{"n_layer": 13, "d_model": 448, "n_experts": 24, "experts_per_token": 2, "d_expert": 288, "d_shared_expert": 0, "activation": "swiglu", "moe_layers": [1, 3, 5, 7, 9, 11], "router_score": "softmax", "normalize_top_k": true, "routed_scale": 1.0, "balance_loss": 0.00698, "balance_bias": false, "router_z_loss": 0.001, "init_std_router": 0.00901, "lr_router": 0.000659, "n_head": 7, "n_kv_head": 1, "head_dim": 64, "vocab_size": 37993, "norm": "rmsnorm", "norm_place": "pre", "norm_eps": 1e-05, "positions": "rope", "rope_base": 25500.0, "rope_fraction": 0.75, "qk_norm": true, "attn_scale": 0.125, "tie_embeddings": false, "parallel_block": false, "init": "normal", "init_std_qkv": 0.0312, "init_std_o": 0.0387, "init_std_up": 0.0446, "init_std_down": 0.0446, "optimizer": "soap_variant", "lr": 0.00755, "weight_decay": 0.0, "lr_head": 0.00951, "warmup_steps": 130, "schedule": "wsd", "decay_fraction": 1.0, "decay_shape": "pow", "final_lr_fraction": 0.0, "batch_tokens": 65536, "seq_len": 512, "doc_mask": true, "z_loss": 1e-05, "train_tokens": 483200000, "steps": 7374, "dataset": "wikipedia_en"}
Below are experts of layer 7 (counted from 0) of a mixture-of-experts language model. Rows are named router (the router's row for the expert), gate (a neuron's input weights, with its number), up (a neuron's input weights, with its number), down (a neuron's output weights, with its number) and show model dimensions 224-335. Each number is 128 + 32 x the weight over its row's rms, rounded and kept within 0 to 255. Numbers have three digits each.
After each expert's rows: "comes before" lists some tokens at least twice as common just after its tokens as in all text; "mostly gets" lists some tokens that are sent to it at least half of the time. This comes from a sample of Wikipedia text that the model never trained on. Tokens count by the router's weight.

# expert 15
router:152148079138134158136102119150080108135136161197162104164091101201095136110107139101104136175181076094093115153113172161163141090189189105100129167132127111188123171137132114111217111086100122126162121080067178091144179122157181122141139123168125119141151131161130148107128117160075100177134120125046156064113136108151119133125181167083
gate0:197127116132175111123089174147115135101135045119104121088183145199128127153123118148157126120170133102113121118097128135113144144104084107133158152146105107130131048190098145088176101171152120161093160072080149130143118156122149169082133146132110092131135137164090155103082169112163074121134125126106143127178099103081143112127210072067
up0:093123104164182091129144150138166156139124112120161098137191127130143135174136123117195131136121117128106073131153147175090179111160129123079164131130082173157115139132133090107110146188183078169118179103072113118166159112140132085191139106099099132130075147103190129078068115137069151061111107090109131103182112090090117189084150158142
down0:170044104079133121108134152112124068130133105138104141091161144205072154123101109088061126110113152072153135117138149162124170198176124139127118119119099133082112147122148147169133099151119148115161130117128149085137110098088125142105138176136072111142069140110078090056105150095110056136163157136097146108131089104088102134143103160149
gate1:117099146147133160118160065141143162091124099144180122063103129161181121104133164151101103189178112084039168154104109145089133119149155130107144138099177177152079129148150119104141100164110119172196179120173171085119135102100177118138123100105163119143173114128125111100107112118139077202113132083154127098086071169143116072131176078191
up1:114142127134114087098165112104111101122070126089132116152139154168166123139113172103113124094108114120177085172161123067139144207113101091134107147067142134202105113057097119132073099141139107111137094215060085109175133176072070176161101162120110133106098106125128109096161130128154125188148136126132084037068105131098146186129159075116
down1:156162147148098161119104177152104141185118112140138141123106080066154099117162158121176138146131071158136134169169172101136139059163156104162146087112146139057102125120033114123142106105117174183130184076074137130157146134132110139137165099151098125129133137149118099136132216134090097094123141144155136097044081146088111145168159143143
comes before: " ", "20", "The", "the", "15", "18"
mostly gets: " \"", " September", " October", " February", " April", " June"

# expert 17
router:153124163138073097120080076152125158121127138100188128169113155231119122113093118085145165195104159093116123149118140138187158083163124126174157110181152112135126127181112088051132097107067088177156108121100124065093112148125181189152180101156067096050102118121129110146096103152111069161149140124087162072137177153163165135139130125076
gate0:095156106125025098105075098144125163154170096091161128153070136168128093117124113109173097079156122182141137139162166073089149103105152067106140093181129174136158123086112084123111138097139135111122186094141053103132104116145152141115126128166107111123141134139128115152069147123107147097096109112093076084159098090064170144160112137147
up0:109143105120060142148107116215175152127078155098151138122097097120081134085114159116188098078171123124181133150173110111124144162079151092129106125127153088107150165083106133126141123133122209100114105163146162110131099116113157138112142121142142094118180118142098135134073171091173115076102136114077111088219107116083178151161161081171
down0:158126141197114121094133140095092106075087125110115075125129086150149166110121072223077172130168093165151106133113103120068133108075147170092120216127175089092145069108133125121115113136122138060101171110037111142143178094067112160142131169073105204123134093162128097153111160107089148119146097166125111106164101125103122154121159094121
gate1:129211130158063162140098059152164140132132186147121154090165192175120084125151085126113114110134165124178095168139126083104168149141127140058164148155075115112126138122167136142068118134129132112118212130168128140129180172078081136154102101121126122140138190170093116073102143122122084075144079174116117090111116174097143105112082090176
up1:199160145099115106115148086078092023180133127104102148170116116187144184127171067075130067116147192155154197095108127103096142117152122154167179058130116125138167137152143106138191104135153134069140129105144209141152158152156087170105095167143126117119099087140149110125117097115137135089162103101147099132193139121111112100087131112057
down1:119094137123149143109130135184093104115143117173109135160194119117147175145111119102119174094126127159107094148069132196132093118088144153121183168159115139096133195160119158138109157075110173131104097186096143140088110144104147143159089110096109101054143117134098087104140094127130107142144086171122105159072155128202167094086155123127
comes before: "|", "==", "===", "The", "In", "-"
mostly gets: ".\n\n", "\n\n", "==", " =\n\n", "===", "==\n"

# expert 20
router:194143079138115059129086113132143168167100142160169097143110068174092123178083079115130153148122042116106167157133130205200106110123179129149134054170160101147119097113068119064126080094081043134122126112154151129151159107102171168101139118147141165142118187094139110105135117193097097135140118159122147093109131159192194101180090107128
gate0:154159140103125144166068128133129077157161104165162171131134087116125134115149128154127114117137140146044130149152150135126172192119136158180180160182111126111110153120095104098066099212136094100129126118131119119149147173062076122102094097103107151127085146165132134196105108175113074103075100155146092154132126165132100075101099193092
up0:046078145159180122179089128110133066148068154125165130085143139153083160170116127166112175124159142143127155108159193089155147173114127103120157116166095157100194112119073125101119080162094095126153165067147150130130190187070128135153115158142094161119146117146065158092123157169175102148108116178160094097074125155132131072155141149111
down0:176135097145101132101110159134113103102117146141140136134104084189062104165168126130140154154087124106166140140139132133079163109128166117178142137124146129133164100130121137098136193142116139137126121107177153105103154155079131154115124116101075150184188125177167200163190090134123131173132150151151134116107161118180122130120087149123
gate1:167097132172115104062110161165157124152092167110118112087122155124125153114090187163080122094087180062085100085156160166162094149108129177234175120116126167121033132115123120099117038167096093082107130072078140164133125120125130090115111113106062072154127166159121125112103061141106178169102145160150162137094181085201182093114115113211
up1:105084149150110099124116123117095124164152103126188054075167140139152154173124085099115108116101115125104086066166134087149188142065075162138103147117167094128113107100127142146151099141170168162133119109081133127106115083082108167078147118096142091142140111128167071097081108098091091124116135120142074107140159105132147166119110085115
down1:140167100103123139131142134167128112174045127107123116116134120168168138070135130177174135164149150065142126147098176000062137155092104109156079136146103138186146089105126123138076098076097157095139119120165149153118149109135067129152132135110095124134100107095114081152163161179114085092145162156154117107180136129088104084085103170163
comes before: " |", "–", ";", " |\n", ".", ":"
mostly gets: " ITA", " Haleakala", " Doubles", " Nominated", " RUS", " LINEAR"

# expert 7
router:116159068116107072137102137225110088095140159147122086175090080238105119112104108139083166161160089117128132091102136143183109087157163057112140097154154164143134120125135093127081141146097125171185140087145179067162153133166154134080152113142124108131136161083146124147174075157085115157122135169102142125081181139147124131126112099105
gate0:136092125146100103097114108090084158112083099132139151160179133122137128131169110121131063047121071079091067133105136153070190143117166123177115118128146194090152134103028127127129101077139089134087119112114149106139148123174065114092081152128111117096149104106164154175186148125168109133081156129116144093127156118046109132110175100121
up0:077158103073121098116118222084172106167178156067119132129118162121146182139173100141063153106167138065183123189158172102104051141155120146062104132168097066173103090089096114127126153123128134107102087084162125124095108098145171156114097076117119113150109169200107155150162095122065132140093161104121149108151138110175161140138207149144
down0:149116081150129095120185112114175104120130153169121107180149090103182125129150162133161074112136132128129147130156178175127167130145122125139109129158135117097124158126101086169108255122185118116117130166120156151140084123117065117131160150146095109170093124168110147080182132102106085121120090169094076138178129077148097135173154134156
gate1:153103130067118109079171126132109165138152089149115177099145160166137160126111069128058113134151145101170194142166087174139119125140105129171097144144195084092139166142137166119038101145094146110129193131184098145156180074138196109114170121124151085086099113167082162089105114169128146083131132160125139141193101122111154110063180103140
up1:150063121102168137129120092149123158122150105168046086142107126152171135120163122136116132114149156117129157163163169111181096137098051184161153127134168114140152168068178165135110115136142154143125173186099109098175137132183137113148113077105162134110065098137144083100126081119144145100154141062096090155132075096152131163125113123198
down1:151214139134082145082140114092129164162160138103148172153138136147126108116126126122141129132143152177115155171156173158191122072104137135205074100180150068189160082148128146089121162095142155188152154140166095108119141106070145123111109121164135133147135148160141123138078135104087065128188144146169155159213162105050149160125164133132
comes before: " (", ",", " |", "'s", "\n", " was"
mostly gets: " John", " David", " Michael", " Charles", " James", " George"

# expert 21
router:129148115102087123160129094175054102123109079106164102179071082166094046164066080117095156146150091119124109120085168138130144123124163092146156094181194139116097136169133074143114061168102107129155113073094104121145136117095120127141158106152123116132127142123169183124134096163125118134172077128114126113134140075174164157089122096098
gate0:165130074130143134123112129119151078116107091169132157120123139094182112079089150151224126172152109174148176128118109089151129152118123108126139165187170055137105085107122133084128104118129097149105196144121064143119163040109161093122148124096134141139090183143167157123136149164162157125131106111137107183142116060087102004120090149134
up0:132065110143111111112129074079112127117128144086110160121166111148151116077135089114172133144111106170017158167158138058156147108074102116174149118169091137183179139164084135154097161170144130135153182093183067138110120111090142140134140114126152161152124153099113152118138138100191194136150075137163128127200165161101104079123115126115
down0:086100156172111130143200183063154172069133057162152117155121120113112137128178121077163150154138116180159064106138098180124111123082171130111126140126164083102111145075121130132081126120129143166085151135159074213106184105064090108111156096117160170156120103156149186156111103155155146163121146093119120156103131134093142148160057216074
gate1:113151093142159108159166177070070143156112142130123073173163083129182122102089123119158158119132141149144155086170103168116158060114168161144112131205115189179174123120096132103092060208152126109137141191116121110185113087195148141131124143112098162135096110143148160139161105130103138091139185156109099107127119162139073085149129129138
up1:160177143133064070142099117152062133138088131094139083149144075148144109105134170129122177168162110047143152146116194072120081155126108145108135174157192121113134155171090130087127131166155101139111122209056153141146145142177141128157140128146067095118120120186178136128156119167127121136106127173145165060132107085156120166154127166173
down1:136171208145115143133142142135122130148125098153133135150128124046189200137101133060153131095159121106105138120156105142060131129179158151136154173122148131113168143133138134171098145178145143078172135197143156129109193111172120174126166122119105132159096182166096095106218123088147137110147060116107174118163131081109100113093085091135
comes before: " of", ",", " and", " in", ".", " to"
mostly gets: " book", " role", " song", "ation", " story", " development"

# expert 4
router:154116115076092106143089117151103166157053148143128098146134077194121070151128120079098184169113074149130100105083168138112153104136159125144120129182107121165098132137140094107092119083103099146160075115099163132183156097132143127142113091162125080127146201141119121176156082168091103148161091148090202120134169041144156106122138042115
gate0:143115204087063142120132160131090154102091156128144121119160110112143076060116183113157153098126056056132113119142137084110137146127089181138147100166148113064173122125132176148183118062193114174140108163150098153073103141117173156170175122070144105089065173153145102171105091155105118104123110118129134156071121079108126108100163094102
up0:071119160108113189119127205089167141107099119122140144062176166126173125138116149094134136143140129094107056150149139090116094109130083117134199121153078097101100125125093194151142141139135169067150084126114152110170087079166095147128114129076110113090128132098140083117140142178133087131147143070145129138164091162123144117185139105120
down0:147083179107089118126120086164131096050185101167121110124142119108105127133120109137152091168152093098116102159105176127075148079135152167150152154077119090083184134117164129068120149103107090124113076174066107162102115129124205130090089120125168157164100132096122138123159067200130084111111191116109141116165126123175103123079099125185
gate1:159161165120097163116081137147108127139102108133138094120158150184182112093110086099131169066152146172131148119115047156098099098109132121117174129106131191128125210113120173133061117118166123172180166165070144204129129144138134125106125116119142063140181107111111107107125114136112143131112090128101128179132201096105107105137157174194
up1:090153168155159128134161141206163155189189108146078126119104089137125109135060129122126166111138112177186084133143099124078117063076114115109132114067123113198111109081132113105108198146106203164131151153083092204138149175081094133115103105179080143083163143084076141120133112121069172121126094140127177158100159210148139080178093116147
down1:183082080084129145115103137140100136163184232144116144161112168114101131112167076129177080162066108215116120132145119130096099104114125112115186146189112129152126119091131095083130110096115129126111117123169103111149177158152166127075131138123114061110147109109101173116111186152159101120130198147117111130102145083067094097138113130149
comes before: ":", " ", "\n", " Born", " -", "==\n"
mostly gets: " JPL", "″N", "°N", " Coordinates", " Genus", "History"

# expert 22
router:127093083071102092193106104184083103147090095129215086141120101132123142133151103068104184195117087117097121098102132113127155073138142140115173147165119137155143134151079105080132126078125152146147147077111131096148160141066130172135148092188069115080108155117146085143129141094097147152179149132113156157180129087155123103104107077135
gate0:111068114115126192137106153116118122129167147130127096145099145102092103137059145176126098110138149133136101151164167081133173124154137155157099089129115152101164116101126100135134128184145110159142175162126146169123125202175085131183121126090111087091074171105173129171088144113138156117137125140128132045088092106143175080150101123073
up0:125138111138151098133150149106149116109118103137125111119124173147078068102140064169149108145140092141137200116065147097146133182070145121204130092056125084114084135121143124156191140102124132153071159133119064061053072138131165095136099099176175129192168121195125115154092125143155133184082146190046182075167117077104128143158090138063
down0:114120142066103095059151136143106114120087134145121134151110099133096158183073148099112166077140175140108134175096173074118140117166160109125113100105073155139184132173162141155135116115165106124107177130119152175106137151075180123155192121179131125085061080117099094119108165138177095090138161133112092146123103194114105155173117073104
gate1:113126165101146162095076089126119124146133192094148114118143114163158114132106141149100154147090165106112087172153087078112152158093073113156170157132134112184167102060144150071172080161107172128098104097096117179123181089136098091137157092129119138101154134106136147131158083068146147068118135078132109118161149056129110150141056127113
up1:111159130136157087125127162183108063089158123131137182118080150156132128122120081142139107139091114155194112028110123135109167116117139105125143106142085174055156116070083113118068123115127154209135116064121119119162181130107075132150124104127097116105126154142139148103125126191146118110121145173114115141134117139133164108066096125152
down1:090196035130108128112137111141139162128121100110138125115119080074111139176118176105151140152119158152157115115095107157134089111157150085138138106144164152140091144115148080104150138145132154131176118150036133133115169101139095101148092051126104195129114162063141130101085146132126228149105137146123117104100130168169153124180135162114
comes before: " the", " a", " was", " be", " he", " is"
mostly gets: " and", " who", " which", " he", " but", " when"

# expert 2
router:172186066109084089163078108218088151103117123121143104195119075193106107116102104062085146171100066097122080132117136165173111123135145135143130168173137121104141118141085069089135104105113112185124110088125172071169112112137102162129136076153100117127116105121109133138104133124109123157137138205092180166158140118184150154096128107138
gate0:140131185178147145157093107174158138112117102135097085135137090114154108127103128114133180119115088141150138132161147060114137092107118098105116174112112136076110142096097177130087160118153091092162103085132083083101217134092155168206105161153179047144163106112109109149122107113179137058100154163075144173150134157140165113143170116107
up0:148133160155099156136114204114145149183097125149163179085144154140077187117079059116188065133144164133147094129147105155141094130103133130142137138128140091105179123127096108070172147119158121072133099111173148125094169134094171103089157073090111127121185096155113125102099115126165130095140129145179133127105149147147126110155062126155
down0:088117136115138123118115118145113143125097112116160121128182106109118096165137102156183111120100133097085146133175095121068122104178169094079123109053136151081166112156123135151057160108130157115110146159146152205127137109133105147179086170126122134136135142094055125076088118200129146071130118140106130124108122155166075093091066113129
gate1:136156143053151132105158111107181111097135126131166124144121161148125078113149138151095142157124142161142118118123129136133134162092122194156092059110104135164104164123101173186080125148146072158117132183102077089090142067125137113138134132149111182146142133097196055121145113134139125066168092172149091101124203078104114150183104144135
up1:099091147124097108162161141101064122066176115117135095171094168000149173119139160169099118139170165182117134097117112092122090112147088158137098095109129144154151172158165155099121120172124174138160119167152084109070150140156149155113089191066129131137158125085087173108138128116107151101140098154135126148090144110086123111157131088107
down1:150098174085101168118127150089107059092123150104136144126090185044070123182093102186145115130168147168156156185128125139103099107178123074131117108157106141161119149182129104154096105156081061060116140141152144158068147098120096157158128193155138108156175127096128166152131124113126096097147114030164074074098098078136083140140142099149
comes before: "20", "19", "1", "2", "0", "18"
mostly gets: "–", " ", " (", "^{(", " £", "/"

# expert 19
router:158159114120095076163080058150083129120123093135168080133136110150095092140109087093086145174114096077088132080120110164130123095138152101108127117151145137152113137120134099112119094065104146133144155092111131134159112118132117137133172102155120103108119156153178076155162120126109109134193136136056151104182145132156133169178123097099
gate0:150182160100095116177126156054111091107079093157152102084170112160122116074156099109168117147148109108083195183129140084150133091105117133127154100146116115101111108126142087174097116117155141077091115143189128135151098154136066154101123115131117082127074133161102114123180108125162143145162100139140159142174095167146085152146110108095
up0:146190104132085138091158068079122181090123188110123072111104164127124166153103185150148131081050170137157109131129133143122160184140181181138134113099129136142118170144073099067085065123177081148124152135105125143135172149152156110133072136201108093092079162100144063073065127156104121103087126107204081122129140161128109093130084141137
down0:130114114141164139129175121127094113161141041029097145121112106186108170148102137111171096159172160112071161096176166132152125121089119099090133136078147160155136102136113142158098102125098163196122140143072159097161125117090183123162164068123072166085144122156060171083115091081130142157093110183154079133117143184140192177160151124112
gate1:178101114137089104133146116106106114122103151138129128145126132134120080179151132164123125146092103091094137132150186087143133184151082113133140085111155154129085103126143103172077120096152124126145143084066084131171113104031062113179153075176138142123149123145152086118129170116124112116115107105102140115180167156132161172219089204141
up1:144095170117120111111130134135092112115122106138063134109142121127149128177093199171107136127114080113154123091152171142150076149147086191145100110136160145127122122166103117111090189140169137111188089072146138121127079102178106109112150174107164118130108148121082105078111135141184182143161084111147136159092161137118107154135137117150
down1:089098121100113111080154135107111164173090146183087114149081156053088152146138172094118132116127136102176164121064040138139144114102078120161042096138108175097167156135084112140120138123128092172075108130164165161108161110197094095117127121107088102125127106149085149090133131086114073098129106133105097149075161099114095145132119090104
comes before: " to", " the", " in", " by", " a", " as"
mostly gets: " used", " won", " made", " released", " received", " took"

# expert 6
router:176132093065097071146087095122122127133109121120165075187048087171077113116103081107097161149101107093100068129138167165120142090162193100165131112178119160150113113122066105124142075146079097154139108124106143106124119122093117145094157118150085131138092165125137084123187115127067119134196119156104097093165150139147185179100110089118
gate0:130112191089119127170128114090078136117140145119145131129191171218141088051107125150111161135100121156137130179130207065107115118156205145144145160082155183129093088146079095177181132124110120117175101093132146136092139121108096129136147112127129132153145118136047105156149104191066110133101103134107145125124149127186190151103078102091
up0:146169123139132089088109147108108141155157129148131139117118056117143127144148117101132116149203143124117121139067077171213139141077104119129147102195138115113146170118165143081084187100152113197058141142152142164076129110167151135142148151077106103125119152104122129161064144095094114154141151135166158110114096097104099131159135162149
down0:109090213124099173141122123167129089142118089142184144124100128077104148179160135128138135114203139211104101104114130180119063167144117138149097124154210107128110131116129153103177155169173067158179074140157133102112100155129130136142126153126131120165122095126185061150205143102157081135168134151159145096110076170165165093115100101139
gate1:157099093151130134130160091092150122120126179169142154150066153172125148181116179143145140095096122139100161125120094133187064153143147150103139153218195121097109103122098147150101048140172162108154157081152032125169115112099082131107053136106129103129170111146098098137152116117117111183135146105173111141153176150120094168090084136147
up1:189126139054080113136099137163139133062151125128121137131157063133118108109114114076166137141139123127223145114167131137106183137111118172111122155088114143198168137147101120166165214145085146125157101183127141160086122150125096174146134074128115175123111134168154136116065063092171161100132153121112128103105107088114117042154197123152
down1:070099126142155133184096161115120118116183061104159106114132117055145094143160125122143134176088099139143150118098163150149132164104132154084044123115058078159101073178107160120145148123155134123116089106132140142101120159141167152151114115062116197074133139178122099171163136115073206089119117120099150100115113140152121128155136150114
comes before: ",", ".", " of", ".\n\n", " in", " and"
mostly gets: " children", " school", " Championships", " year", " members", " Council"

# expert 14
router:159136048120096112155089118134146137130114127140139094132085141167121131107127070084114145148138090099133081111101166137184118105136162084109108131149166126170160120158123131086113091120119085170155106109122172068154154113154106175107154149127094137131123173148158136124201134138113133140201108172108119082151154135191147154143182089059
gate0:115087093133114089182193147093162194152169143163106126113118043127110139169122166101153183169096109124101152154089104100191121142128152094087097156126162157138086083118133138190229135141154115185161133120091115082118171189164099105127177123116130125102142161095172145098143144110173146102121206147078130144149177119169151177147108167146
up0:130149111141103151153095131098111135124115096105076129114156125103120144085180132066099141125128124086194110145086114151097166151131086141133133150086156155102090059159147163108077155014060104156114189175119131166113104082103159114151102130125136137071107085152068096124164095114138154132147087109191136065122125142130115123146240106129
down0:162101154144123122153140137132099146085124093070157127117183159058129133146171085156146160101153130103109113189125073079129145139226079175116167108134121113131116124158125142062130102140125068104151117114133146120119152127148143151109150149173154119119141133073090121122125119136063129160088117171176165159146126141052110115161187152151
gate1:159157111121132064119051115152147156124168090148095098089150103177112092147147122112122084119157100092121122124161140136133133133070069138094165176062149094168077077153149163125165155117108163144178122114129136046114140159053131125166136088116153115121119112164175103116129112142143102113136166098086150161067167091094135136077075156150
up1:156120091129104101094100157103121099137100115137121089110177131137143151157130132100108127143115199160067112137127170147127106184141104153189135094136184176121175146107097105105093165157183131088086117159122170117125137093175119107167173143152169087124098153090152153065127189094119107113120074165179161157052167136095084100130094126098
down1:112154108184132096150159140163151141131116103075138137151145182061106232118161153112165096105116119129106123136121139139095126115112132165164083157096156146131106125076141112121169171089111144137083122143083150163110121156100099101147147140144140187166107151127153127141114165155082139132129138149148093111082118152119144125158142092169
comes before: ")", ")\n", "\n", "–", "19", " of"
mostly gets: "born", " politician", " footballer", " born", " director", " member"

# expert 10
router:141129098123099103129099078205137121156113143124161102191095082162108068121090065116124212153144046092080134108103169169171090142127160106159141100179121110135137121142117091086116175066114123174177088109134145142144202127102173156156207106164097132127084176121105138154142112154081095180159107171115183116088093124150170116144159110109
gate0:140123119117115134127039129095199094058092112120175128146098099175127094142101092145124121088145129132125112111165145122132136148115088143123103158170129093106062165117108192081147097135152101156148180084090171115170181119126090128120120088077200135094086145115108125136144075146096072104104189192143144129067132158136170096120168139132
up0:125120105194166192125132120151068110173082101062138154072200133135080150087118138134129156121112120072082135170128113138082083175067081104091149111136122169160146073167100086172125156111082088113144163126206054146084093170125143129115107123172142110091081139155170076147122129139101122148132085130108122119154123096110149115148029137114
down0:144168072134123084143141133126178150069098141179129100066125121129166125080186160153054107128142183123139140123106184063169086170161128116178095150175116150129207123128135166090118141118162126073112125153186111170147122114144164109107119141134175123097135189137041131135111112141160163116155107129114133159112095144153154126092118092116
gate1:137164156112079161064099145107109174144096140134117067142156164164170098058089141074127232096117177157139066164158182152080074134183132150124144132166080121106157137120135129114060136089173110122115125073102150174099131133151099085103154101136143137122071149085141177100063063145063173179152119156189085156118135171175067143133145125121
up1:137147126123081154076094134094124143089095089118115061151125147094179125137091195064116164090110151135150102096128162162126076161181069162080127101088100160114155159122111119095113138129140159169137151159111127169128093128140098098134156153116127098146094139078133166142050076155096144123120107098152072185137101172103105114109153109124
down1:061158153120151129116104104088174068137135107126147199182126135174143117142082163188150093115147196145186082138117241137076138096142156200114167093092127134154167108134133155152090163164149166119167124116106160111142131127131131109198121152129131121123132161203134151169105100104146168133073107117104151168134119141100101127128132142151
comes before: " ", " +", " —", " —;", "06", "08"
mostly gets: " —;", "://", " medalist", " throw", " metres", " medal"

# expert 0
router:164149103084101115150085115152074175080117105103157083161104057149117134138091077079118155170145064122079103140100130149132073145193114096122107141144126177113136112137112115075110084113082101186141115131148204098160160153140126144154173090156099121089150153114178124151151151137082079171174139185081149095090102135156176146105127114146
gate0:093119166117139107110122088190098174146127105098108140084135122136099119100088122122138159140143177165130149149103131131083127143138128104110040125155166134144108111110099100111111134136088125132149136173126027132090103109134105099108126098150134135139107163102093152166144110126157110194082114159127127143156135161188149101127197161091
up0:138045244088051129123122131104155167165145110143117131116120155117124049113145142150121166126134118103091059098063119158159105121085112132108154155110149115145098156094148117131110144130125152077176130194149067143101097149133139150144183139113133146104144054112086153131137142125131137082117089103133069119126112182129111124141127104109
down0:152221095139164113135054115171137127177114078113101106174162161122116167109143140177113155069079144135113155187142102138168099091119098129140109111141110154135139125142147132127096126109143149176115118124123149140074146124119108084122153086148167168116144076154117089131143097110101102105102105169137176173119123082146131094123184164113
gate1:203132126135138083158123157108046132134104132154107045150171136175122102117111114117098143103138177075151153142105082137164143123105139130126135117127135108134120154091142125133140109173114078123140144187144189123162137111160100125110071100106094065115127139136138090137079172170162108089098160127155185112156147055080108186148117122188
up1:131136096056193154119152098194128128085116131098127150192124117119124115135138163133086097165143159096136130087128090072146130123092123118116171145184084135091171129174151103101117109187101096113121132148132087142081167105142115106107154105149117127130121193130118157131119117138142139091122171162152115097122132135097145183158136159129
down1:111142129086112146179152137124142108107117116112167110105064164134108095114126102153136125173092137080157123142106133137146131174109133119135178178123114172148100112145163107158092172183151109120132134104143156148153131157179135174121152139108118146094103063096158136209125157153154159179152136131188112154081104130166066136083082082096
comes before: " the", " a", " his", " this", " York", " New"
mostly gets: "In", " In", " during", " at", " in", " within"

# expert 1
router:166123096093069132147023120163098136130142119123145100107169054195136125113129081104086165147125078073069136127130136177177155113183190124142126130175166112170148098146119099067115099103077081117142098099108181100148124093065110127092169110160096144119120164095112119169167131193130105167140102144082153089132130118120153138146140111117
gate0:131132144096091174141102157140101136123086177117164198166098153135083137149146162162145141120123111115151117120161169132155128141163109177102155158110102134128112115133124059102146120127100116142184053139149111135153109133083141141181094158121143130124123091083127135154156161156154121131118144117136130099134159082125223151175129140130
up0:145129145116088117178115162181143127111115135118160126168124167089065113239130122124126081130112134174128139105136164134164113115147091160114152128156181159141125136097106058110174127118121105093186070156182171120055127149096150138094109097119116130083095134150140144126145118169179128127140187098130112139163092098094153091172139140123
down0:132088057098188091190150096094148133152150128110065113142116143147113140157048163114118153111132161112173118154102122096058138123123102166111196101199154073056181158123096099090193143117159102145173144109048140120135137194203199078123064050112200141194104148114129058164112131132140115117126113099120095133111145116118112145112126096080
gate1:138137153134127081147133127192151094119168121089071083100123081156160097124182125094104107152093053119150134097140102122106155126087075152095106112097135083150143173144124154126096174145147188118159185108074102106126147120108178129119178121130104137158119106147127149152132103130103129069138163112132126162135154135166117156107140089096
up1:135119134116115093112126138105128186158122152129166152153116169118087141184127136114157146091104169131151096132143159150150113136164146090191141084153126154155071100126102129162134083126162130174135103159141134103159100112099120092151122131129098199053113137127171090072132154131075164124095124140142151102129161067119134107156102191153
down1:150151119158062151105146119123091153199176101137156066129095075145107082103209126107138143106129205144135124145137071119145105173085137144173145084179098106126114132151139111120104125117145162118131145098106088127126114077135152139162190131115112140168057148102113133141142099045163113125077136156132108115121106099143054184084131189148
comes before: " |", ".", "%", "0", " |\n", ")"
mostly gets: " MPC", " km", "°N", " −", "″W", "%"

# expert 8
router:140148090125062072138120099144156129145112127147159119168129095197100139123113086102076154149092131126107104103128135147175130109140162114052183128169167158198113132149091074090182141095106098129154109109111149115177164110121150144118132137139133064143096139109151130148118133113065078167122137154109115128093122114172150110104132086133
gate0:143164137120121118091085110115172194095129127121116081147192112172095129129148143153171146123096141135175057173099105129206128093164163166129130089115084121162104113108150116071091137161113114156110120120118132152110074134112154139106151140117152098083192081095145079124092106118086102123134114163132128101131176076064135188122150103116
up0:084155132119154122105122082143104090114159103106078136125150192142137117100114163090138112127165083106089086109149126139176093186152109163154145112141120147159064073119173185135085127165121099170155124131179133135094154096112097112150166115139087092184147099053134092135036065108197128093192120130101179101136120162106108087117150175121
down0:129157132126146140107161102076087133099142103094075103063091127057087148148078108136112125122109142129056151167109073083122128111104194142135132056111105102141070194137117185138121121109130101083131163116109124101151105051051094135069121128081104096109107142163142158150109125075137169173132109110156110144128075112090184091127145114097
gate1:138199090099104147110132081162126109091088134121158157100090108154094081123080160137124100169149207101059130141147167144118130130126105123097116147129141118191157092123152068117201171130134186050080108177134098078162172104131107129108153163075113091161118097131089131163127158123083129149140102157174159136097110088015153108119089106130
up1:113108210108187147076133158111085178153129140107095078115117096122180143152140089134087061137145059144163116116120160176104085139092143155088150151174166177084070193153108146083085035146144066127132092083113121170117119152057160111115064141119147182094117152148127118116130107143110129108155115061137082109133129125198165088121163165132
down1:107156123129078116113154079096114119219108179167024107168166186062116129168130113159117136118100149097181068147120079123173079162144133159159158144118137146142088168136126097070096115128146116067130097144177142101188157083167077126101155131076103099123110162153128140123124121156118108142124161081113100118136117138164114153138124119136
comes before: "-", " ", "|", " been", " |\n", " %"
mostly gets: " has", "\n", " had", " ·", ")\n", "\"\n"